Weights of a small mixture-of-experts language model, trained from scratch on English Wikipedia: vocabulary 2048, 8252 steps.
Below are experts of layer 5 (counted from 0) of a mixture-of-experts language model. Rows are named router (the router's row for the expert), up (a neuron's input weights, with its number), down (a neuron's output weights, with its number) and show model dimensions 0-191. Each number is 500 + 50 x the weight over its row's rms, rounded and kept within 0 to 999. Numbers have three digits each.
Before each expert's rows: "gets" lists some tokens that make up at least twice as much of what it gets as of all text; "raises" lists some tokens whose logits its average output raises strongly, later layers aside. This comes from a sample of Wikipedia text that the model never trained on. Tokens count by the router's weight.

# expert 100
gets: "3", "ter", " ", " M", "te", "F"
raises: "ept", "ful", "ible", "ular"
router:489440419550576489418528551556519436499528450440535461559480457508511438527546443532511537510428593486578573459552517504582454525431439561418452482590477437562531535457423572592473584444530507469452452439431582526448529434475557551547536564439533565550543566546464445486423543444555548471548467548539466496512522560447476455478518552511444449445466442435440451524490538535542564490476503426486493436478526474523447503503366475535531465534485414512614481464558574433472460462533466546483437444570460552409549589564538468529467498517464566549461472471566519557508462461420501410
up0:507451451515482472504593553570451494455498433476555505532483491501519409501490453459393517562505403434517518401547538499475416439538544615470469498503436500444575571481328546540420536524542488533475499481479515549484520461542605512553521570442504573578526502474519415512418619496516543513579483535591503525522477537495466465454540508543471500586504493460494426478545596518543548452432547464453477477547499483483438482471501475528513440535429538530481572409569502457411474538382495504525579441506548511500630489558527413482539490500528495440500548476518441576456465538376461483
down0:525475410426599495469484537427450514472484538469440519504457475434534405474541581606489532535497501468608505465528569448548534521451503485422521557567442448566400477401509515497575504505482460490486424512539564581465489503419589521513437388357532478612565462479572428552405535551496486490476491461523488458372480505492474431536527478433482504461550435439470431578503521496440436547502541503571478561506498548536513450516499425497569531478549492472520582448519465506553487525437469463615440450546475486486555522429569471499445450559445438411449481509456515488544560542475481537
up1:536512506484514553582494546527529479539585489447508443582506553482572472577541549587484507547534433472489537411573552595420448480441501593516452528539477384493505604560437404462477502502559455544480400470468631551468578444500465484477535446488557540461540468487489518469485626441600475523557530505613486502571579522551520467566519532534475449577446542465449434557489485578487658501509495506536464494498511493456564510516499526571532521599539471516567526469615465540448501473457469580560528533501464512510468505575461434463484543499500556509424555440407510485512507540495459536
down1:405475466455620483450510601449425506458452530440452435490600475425540406492589464524523538542476552494610566420463532489507418504462586499416477504502506471619446533461527564479539527441538486494449441524492515503485544417464563515511450436418510546523551515544506478538497466517539557509510491374469482515559573432499461536463481496386442530524552478515463521479529490543432563553442420431438392560503526543507446532451478537478505500495530431510455473499548417463553542567487448516542628399579431582491456555517465438487458587504386498502482441546487541507535514520478537484
up2:445523452502524502543466514468560480538479408510558496552560416457488402545475457534472480528442412495513551433519537491480434406388540552390436573533457453546573592528372588464514553429494479458424399500440571528485578508540509470484528482431510571520461478507475463503361542441552595472586376515538453533523592506462509404433461477483392488525565537440423476509493487470486536510502498522458478447518499487491456526499479488470601467513544458471423532411591495435531544463478452511467483484503513533483508546621492433526396554520493555552450542524562498490519514488463508503
down2:457514396448521488519396527530474475562472559498463516445468481510507413416557595512491444445492581527516466460486560561509535515564513448518542530458508514521345473421483547508585543515459492469577549569484505573474489486443544491508522447434512488551500553488479469520528465532479382595445538495467486443447453408508519500550601518430563426502498510495443541528407522500473428614449492575632493488429555500496539534506502492488525596482568503489486554565480488489577553591470423509476510568417489516470497550454629514437538596478496475427492421525449496465503641515546480471
up3:438453474508484505417544515488524560527542514472546402542510463462596402532591545496493550460415550437599500409497534518501407505403465502438454447529456483534517507424483601522494479462539505477452469484428504459498510500514563526532578521434531542515530598524424480456424486499543499469573523512530486483535557520502467422526480591557445522487485499486427401528558526539514564482533473456451414439463462436565443501522468426532528370505512425465516533455542583414456455444500372555497430399516455601490544560600515412464392497524507592515466460483552489479476493506440562484
down3:484497423363534564557397499472553476533511467520492470490550478481520456424523513516452543430476617493584471447527486464461517548560533498492479466497458472512512556532543495498593479453538533606429546477384503579496458576550569526425584419458477516570528495578526466566574505560463480471561411424501515467512536404519492515442471468584549454545502438503535466467546490583477477630469532528546523573558508446551483491529451455496589541445463529534416575424584450418490509607431483454501473517512443491509458440507604508507526635500410500484502516428510574520504493535486473476
up4:526399440513577469417537585505499511546496533471544482580405477519520463545575550501477578528471484464510648456529551503570444477419493458446445443560484488547504449441480574538478511526515514436477438412514563472435548423457547514446522605441484562506557544492387468506381486474518493438483476593548424472477569571453481478450498517573456437462492453394428449487506507572465558477498497538482493365445486506504479536484502448488538444522557424518522501536566489444564458397519435479506532428481403559536506480544436423505436479518466492556439494413483456526450463564465476422
down4:438528429477542485391483583548451531521381555471458478528604393551516467539580530540529515455484561507435527477496624519493499507566533534422475503499488490635448547366465567517513533442512513557496452474556479566554477500375550478500512445467484480552528520478537506556464502528620575517497435508527427545457518429484536449521543450523498459498494509425430457504498511527431501541500489403546426508454548498486531408475530572559497515511578476498530443469508410419498492622495455518487467462553505539446487534514519438479503563526533463435532467469430590546469598376472539406
up5:424455552476494523486527537475539427530554535516524425605449471505544428499470522470561524428470505468533617465577548480538420505377447523364495537548513482553506561526485493534507476485554489525485436461459520533561653496481475442532521548478512512474517519446494402478457493533477520450510469433478434562502546518533497502494504570541477456579491546485523481522460481536568571440509465550486464376592514614470561473454472550525538465459477487482493534499566526465552470403526454544556417491513476600539583523591540412461423561528462527614399519428524467504453403509391447445
down5:480470453455458422516506544555413495556494569558492534520489487495536513514503462414529484522501541577474505459520458532483514440541455469519563457545482546624478520464520533573565512565461497458500509511554550441473598524477508453509527551507497523544512464536551539620526438448591420529483573426494459538548514327501524489501579578579542461481565512590517523469481513473456465558466405516526562406414519456417489552561463518428446591507531540566444542557543487545590466597493545494491605505487519518453388618523509462456486568514504487477539476594461532486582556467588476413
up6:471484475479505485518592532542383540490511469487538459577509474546523459569480474454425605512458400504524554490518581434583405497490524493431483389581517393523621555415402572487442522449588529526494462479496477503493515486527506482523514566467482516474559519499436434517377575518457575522547448515497448556501634527474409500465526526510385424534517511430449520519483469509535546502567469538451521463525518467505434504418481477495519426521519409540452493482530476435534465410482511593475502418491521615534528473507461417593453539479506528521447533502521530559439446535398536450
down6:454440460464543562502449603438545536552442525380453535502401497510513420462553450621542477526514574546492403468526492550424529525455513487558517516514443426554422583448457552485584490527549438508483490584516539581473500502464562457569574493476491472551547557523456484444447567557476465536475500508521426461459597516503493443539591470430476504468533389457457470490495489498512484523529514573569509413409491567472449544545500515541464517494462496496484495499531523472610579510400525517494527460452542550475526527430661480480588564605535533483464410595459541451560525500537476456